{"balance_bias": false, "groups_per_token": 4, "vocab_size": 16384}
Below are experts of layer 6 (counted from 0) of a mixture-of-experts language model. Rows are named router (the router's row for the expert) and show model dimensions 128-255. Each number is 50 + 15 x the weight over its row's rms, rounded and kept within 0 to 99.
After each expert's rows: a language model's description of what the expert responds to; "gets" lists some tokens that make up at least twice as much of what it gets as of all text. This comes from a sample of Wikipedia text that the model never trained on. Tokens count by the router's weight.

# expert 23
router:30 64 35 26 26 54 67 46 35 35 49 35 58 34 65 64 29 26 31 55 35 35 69 42 17 44 42 32 63 61 34 35 42 66 55 39 36 79 49 53 40 12 63 35 20 29 38 33 61 70 41 48 50 34 52 44 41 66 33 44 61 23 43 74 51 42 53 44 58 58 54 48 37 40 42 44 46 47 57 60 66 28 25 64 38 63 72 72 27 59 74 38 56 65 66 58 66 58 73 65 60 60 46 45 22 47 31 42 51 49 42 57 34 21 57 44 63 29 37 49 65 36 47 39 42 68 49 61
What it handles: Table cell openers. First word or symbol of a cell in results, election and sports tables, e.g. New, Q, W 73–59, Native, player names.
gets: " ", " 0", " New", " L", " —", "–"

# expert 18
router:65 34 31 35 59 39 40 43 56 35 47 52 32 61 82 50 46 74 62 66 48 59 74 34 60 42 55 37 41 24 65 29 52 32 55 38 50 49 40 57 80 44 64 56 45 36 41 43 50 68 70 46 51 42 43 65 55 44 76 34 36 60 49 42 66 74 67 38 33 64 44 24 63 44 72 48 19 19 52 57 32 39 44 58 56 42 60 43 63 78 50 49 50 65 45 72 45 36 46 29 67 73 25 71 19 52 39 53 56 47 41 44 50 52 42 61 69 37 66 69 66 58 36 58 46 51 45 49
What it handles: Codes and scores. Digits and capital letters inside codes, scores and specs, such as GL, 4.0 L, 4-0, GmbH and table numbers.
gets: "1", "0", "3", "L", "2", " 1"

# expert 12
router:51 41 44 53 75 38 56 46 65 52 33 47 48 43 50 61 54 56 62 40 28 46 48 78 68 84 31 29 34 61 47 28 62 69 53 31 45 77 58 40 87 58 58 67 75 47 64 41 64 57 58 74 41 62 86 55 52 52 34 43 52 53 55 47 45 69 49 70 50 38 64 27 88 45 47 53 19 30 49 36 28 68 40 55 71 41 55 63 55 49 37 74 59 63 56 43 50 36 58 26 33 55 76 64 42 77 54 66 49 34 54 31 49 68 46 68 57 66 44 78 77 46 54 48 43 35 81 30
What it handles: List-start hyphens. Hyphens opening bulleted lines after a line break, such as "- Domain:" or "- Country:", plus table bars and ISBN hyphens.
gets: "-", "|", "–", " -", "=", "==="

# expert 52
router:47 26 56 51 35 61 68 43 45 55 85 66 47 59 39 37 54 46 23 48 45 66 73 57 37 73 49 29 27 53 42 45 52 34 73 43 21 60 43 50 75 24 49 45 52 80 58 45 26 39 37 78 41 37 67 70 50 25 53 57 35 45 77 32 54 50 27 60 38 48 46 32 43 54 51 61 59 29 23 59 50 25 52 46 48 57 84 47 56 29 61 44 63 31 43 43 55 32 31 52 63 30 61 76 51 60 29 81 69 39 47 31 52 67 61 23 42 36 38 49 58 58 31 50 63 77 32 66
What it handles: Sentence-ending periods. Periods ending sentences in historical and sports prose, after words like year or season, plus heading == marks and decimal points in coordinates.
gets: ".", "\n", ").", "==", "\".", ".\""

# expert 14
router:44 76 54 22 28 44 47 52 37 59 41 80 38 56 39 68 55 23 60 50 60 48 61 66 40 32 46 44 51 70 51 65 66 73 53 48 53 63 44 33 65 40 29 53 54 72 43 80 69 19 49 72 28 61 60 70 58 53 14 19 76 61 26 39 66 48 51 49 49 60 64 60 42 81 41 39 35 62 61 62 28 39 53 73 65 35 55 27 62 38 60 38 63 41 51 49 76 48 59 57 81 51 37 35 58 27 44 70 47 28 63 56 78 32 50 45 17 37 65 43 48 67 43 31 25 79 38 74
What it handles: Commas after names. Commas in narrative prose, mostly after a noun phrase, name, date or introductory phrase, followed by and, which, but or an appositive.
gets: ",", "),", "\",", ")", " and", "\""

# expert 27
router:55 35 50 39 31 16 38 51 51 61 51 66 51 53 56 34 62 17 70 62 17 42 43 33 52 63 63 59 52 37 65 73 56 42 57 53 46 46 79 39 77 35 59 53 76 35 47 49 20 32 35 55 32 43 59 67 51 32 71 28 25 82 38 54 83 26 69 32 68 44 49 47 64 41 45 51 41 34 61 45 43 29 47 54 59 69 34 34 42 55 24 49 15 29 67 63 75 67 41 24 40 46 34 30 41 63 28 68 47 28 46 42 24 27 51 58 50 50 56 45 58 52 77 36 61 36 61 49
What it handles: Separators between paired names. Slashes and pipes separating athlete and country or doubles partners in sports results, also commas and semicolons after names.
gets: " |", " and", "'s", "B", " /", " –"

# expert 30
router:31 49 59 47 60 48 31 51 65 64 46 60 41 16 38 25 66 57 69 83 84 55 50 58 68 51 50 46 63 59 63 26 50 50 49 32 32 64 56 36 38 57 74 59 46 51 31 30 57 42 51 31 48 62 66 85 71 41 41 34 44 25 29 66 36 57 62 33 64 36 42 57 65 48 81 21 70 33 65 45 58 39 29 37 48 42 32 43 38 46 46 63 69 49 67 51 31 65 55 53 51 65 55 83 47 84 57 44 34 51 63 47 27 58 44 39 43 22 36 52 80 31 43 48 61 46 81 47
What it handles: Table row bars. Pipe characters opening or separating table rows, plus some name fragments such as K-ore-an, Tri, Binomial, Synonyms.
gets: "|", " |", "-", "=", "os", "is"

# expert 48
router:47 58 30 48 67 34 75 37 43 58 20 19 34 57 54 36 39 38 69 47 37 58 55 59 52 41 50 53 43 64 77 62 72 66 56 44 39 63 17 45 54 45 18 54 61 56 38 58 66 46 51 57 46 40 40 67 67 69 51 37 68 36 54 28 65 60 72 41 36 42 45 61 27 53 39 51 39 43 39 17 43 77 46 69 59 54 45 56 61 29 46 28 55 66 43 50 55 35 54 73 37 41 31 55 64 40 41 55 56 58 79 47 34 78 45 39 38 55 76 58 43 54 74 33 32 66 30 57
What it handles: Participles and adjectives. Past participles and descriptive words after was or a, such as known, built, sold, located, plus mid-word pieces like r-uth-less.
gets: ",", " known", " built", " used", "ick", " years"

# expert 29
router:52 52 47 57 40 49 64 56 59 47 93 25 61 49 57 60 73 65 57 86 60 51 64 41 32 70 41 76 64 25 44 36 60 36 18 65 60 51 47 56 47 76 50 52 37 67 32 64 63 45 60 40 56 63 31 39 50 36 43 63 45 57 84 71 71 70 48 15 40 64 46 44 45 51 58 36 29 16 65 51 37 48 58 81 57 45 65 52 36 56 34 56 65 69 57 52 53 58 71 27 56 63 71 81 68 34 54 27 38 34 24 39 50 61 37 52 25 38 62 74 23 60 60 53 57 70 34 39
What it handles: Infobox and table labels. Field labels and pipe separators in infoboxes and tables, such as Class: Insecta, Time zone, Elevation, Technical details, Candidate | Votes.
gets: " |", ")", " ", "==", ":", " information"

# expert 20
router:41 41 58 28 39 40 73 57 63 53 38 30 29 56 32 39 45 44 63 54 73 43 43 51 66 43 58 24 68 69 53 40 64 30 43 38 40 12 75 37 42 41 69 41 52 54 49 30 54 69 47 31 42 41 15 36 62 46 35 47 65 60 64 60 61 61 54 38 40 29 54 66 52 51 25 34 45 73 42 59 42 30 74 50 32 27 35 43 74 42 52 70 61 44 33 39 51 60 11 33 57 54 40 21 63 47 36 37 36 43 33 67 46 42 40 36 55 53 65 64 66 39 36 46 24 39 69 51
What it handles: Numbers and dates. Number tokens in dates, scores and table cells, such as day numbers, years like 2012, and ranges like 1–22.
gets: " 1", " 2", " 3", " 6", " 5", " 7"

# expert 33
router:73 65 62 33 53 22 43 51 57 54 55 54 52 63 27 42 74 42 66 48 42 62 43 66 73 78 60 66 57 47 63 26 28 46 25 61 38 78 38 31 64 35 75 74 57 75 29 58 57 42 49 43 48 51 47 48 22 68 37 33 28 56 67 59 41 31 51 41 47 37 55 48 54 57 47 38 53 61 49 49 46 24 59 65 72 30 37 47 45 48 26 75 55 31 41 46 44 63 46 30 28 75 81 28 45 36 31 71 37 30 67 46 51 72 69 49 49 34 45 48 58 43 41 64 60 44 31 36
What it handles: Table cell pipes. Pipe characters between cells of Wikipedia tables, especially after episode numbers and statistics, plus Born and table header rows.
gets: " |", "|", "-", ";", " -", "="

# expert 32
router:64 69 72 45 67 70 46 55 25 65 71 51 57 56 22 42 71 44 68 64 37 58 62 50 46 82 65 79 77 36 48 50 40 55 37 72 77 60 52 40 53 34 40 69 47 80 20 46 23 51 40 49 50 78 38 53 45 62 36 47 67 41 33 67 42 30 73 28 48 48 47 29 52 34 57 28 66 45 48 68 36 17 47 55 74 63 45 45 39 41 36 66 25 47 58 63 39 55 35 27 41 34 50 57 33 62 43 57 41 34 56 27 50 46 24 71 41 36 34 57 78 40 61 64 57 31 38 63
What it handles: Mid-row table pipes. Pipe separators inside table data rows, after names, places or years and before numbers, as in sports and election results.
gets: " |", ";", "|", " /", "\n ", " —;"

# expert 8
router:66 71 72 75 47 52 63 44 57 54 49 42 45 15 76 64 36 47 65 69 37 30 34 43 31 57 46 34 58 36 42 48 28 62 60 20 37 54 65 44 39 38 44 44 33 67 43 53 73 37 34 60 43 57 80 59 51 49 76 50 77 60 71 21 41 76 67 58 59 41 56 57 46 66 48 46 29 36 32 68 53 46 24 58 45 31 53 78 66 28 50 47 48 33 39 33 46 38 40 59 55 63 34 60 57 49 51 60 73 57 38 62 42 43 30 45 29 36 52 51 46 39 75 46 31 26 47 50
What it handles: Table row line breaks. Line breaks ending table header rows or infobox lists, just before |---| separators or the next row, as in award and election tables.
gets: "\n", " ", "\n ", "|---|---|---|---", " —", "\n\n"

# expert 10
router:33 46 40 67 64 36 47 45 63 58 47 08 73 45 61 73 51 76 53 28 42 42 45 91 74 85 82 54 30 48 56 50 36 52 48 68 36 47 45 29 39 47 71 63 53 49 69 39 35 47 70 69 39 41 52 47 59 67 53 45 38 29 36 55 22 54 34 45 47 36 48 43 46 38 31 48 15 42 57 56 43 47 68 73 74 68 33 47 64 62 77 61 37 64 68 36 52 32 89 55 52 66 75 83 62 30 45 47 52 47 15 68 41 48 49 38 31 53 59 73 40 64 54 41 43 13 36 50
What it handles: Infobox field colons. Colons and dashes after infobox field names like Born:, Rank:, and Profession:, plus biography verbs such as won, appointed, and joined.
gets: ":", "-", " –", " was", " -", " for"

# expert 2
router:52 45 63 55 36 20 48 51 59 57 32 53 38 42 52 57 35 67 57 58 20 45 31 39 32 85 32 57 37 50 47 66 37 37 53 61 48 56 44 41 31 51 65 39 39 50 30 54 62 37 49 67 41 54 74 67 30 35 64 41 53 65 81 57 44 68 74 25 41 49 72 47 44 38 42 59 35 47 25 65 39 43 23 53 50 39 54 45 68 50 30 55 62 35 50 37 64 40 28 31 51 72 52 71 58 49 67 59 50 39 16 78 24 43 40 49 48 46 47 55 70 68 66 37 55 60 55 66
What it handles: Infobox line breaks. Line breaks in infoboxes, taxoboxes and list-style fields, often before a new field or section, as in Location, Clade, Coordinates.
gets: "\n", "==", "===", "\n ", "″", " Country"

# expert 63
router:39 38 40 33 51 59 47 24 43 48 84 45 26 47 62 35 58 55 32 55 32 37 66 27 35 40 69 29 68 59 41 72 67 55 70 48 33 81 30 37 52 19 55 22 58 43 47 43 44 51 50 68 46 81 38 57 71 47 43 80 69 71 45 14 64 39 49 62 71 52 55 50 65 40 43 56 77 36 25 31 35 51 42 43 82 52 40 57 65 82 54 54 31 62 50 56 60 53 58 32 25 47 38 20 52 84 54 28 49 55 75 29 34 42 70 68 20 54 51 75 45 36 44 43 33 35 69 62
What it handles: Spaces in non-Latin script. Space tokens between Arabic or Urdu words and in empty table cells, plus capitalized name starts like Un, Kh, Mac.
gets: " ", ")", " N", "°", "N", " C"

# expert 59
router:31 51 67 62 44 26 66 48 61 73 42 52 41 41 73 57 34 55 34 62 44 52 47 45 30 63 21 46 57 46 34 58 36 42 74 56 37 55 55 41 54 37 59 28 34 64 46 37 56 52 30 47 58 59 66 54 45 46 65 64 61 65 79 33 26 76 69 30 50 52 58 60 37 71 27 35 53 61 44 69 70 53 49 29 53 39 51 49 67 38 29 61 67 35 28 32 43 37 49 49 56 81 39 52 78 50 55 71 63 28 49 79 43 59 59 57 25 30 17 43 79 55 45 55 19 44 38 57
What it handles: Line breaks and headings. Line breaks ending sentences, list items and table rows, plus == section heading markers and closing punctuation like ." and ).
gets: "\n", "==", " ==", "===", "\n ", " ==="

# expert 3
router:47 34 64 63 44 55 46 45 26 64 57 32 43 47 47 42 76 45 39 48 64 41 25 39 35 82 63 68 52 56 30 36 85 14 44 77 49 36 58 60 62 35 56 57 66 39 41 43 36 47 47 57 48 58 69 52 50 29 77 58 30 55 31 30 52 48 71 75 20 74 59 46 61 31 35 41 69 62 30 65 38 35 49 41 68 39 49 51 50 36 59 47 16 70 47 32 70 51 27 31 84 23 41 51 60 51 30 23 51 76 64 55 64 70 30 42 44 36 64 71 44 39 75 35 66 36 57 77
What it handles: Initial-letter name pieces. Periods after middle initials and capital-letter name or word starts, such as Franklin D. Roosevelt, Lt. Col., Mc, F.
gets: ".", " F", " C", " H", " P", "P"

# expert 26
router:68 59 59 73 70 44 51 66 50 69 64 72 41 51 45 51 81 40 60 45 32 62 76 66 74 81 32 61 76 37 61 33 31 51 36 66 55 60 91 67 40 28 70 44 47 64 49 48 38 43 36 27 45 46 47 39 30 80 62 61 54 55 42 72 30 41 54 58 41 52 59 41 51 33 53 25 69 67 68 60 51 21 55 71 74 51 61 32 36 28 34 75 30 66 29 31 43 72 31 35 70 31 51 61 42 61 23 52 44 47 51 25 50 58 46 48 62 65 51 51 60 47 59 38 80 25 21 53
What it handles: Table header pipes. Pipe separators in wiki tables, especially inside header rows of stats abbreviations like MPG or Pos., plus semicolons in inline lists.
gets: " |", ";", "|", ");", " —;", " /"

# expert 7
router:67 38 63 34 67 55 35 53 33 42 43 61 27 47 70 57 42 48 62 32 55 86 44 42 29 25 35 60 37 45 62 42 67 46 75 66 51 58 18 60 21 76 51 48 52 34 71 47 54 50 58 37 47 39 31 20 43 70 48 44 54 39 29 44 58 58 63 27 59 56 09 67 47 57 59 66 71 43 72 33 40 45 79 47 37 55 61 57 46 58 21 45 38 46 52 55 47 68 66 59 40 51 49 32 59 73 43 32 61 44 62 59 55 55 46 54 49 69 75 53 75 41 61 41 28 52 71 61
What it handles: Copulas and word-interior pieces. Forms of be and have (is, was, been, are) plus pieces inside common words, such as foot-n-ote, or-ator.
gets: " is", "n", " was", " be", " were", " are"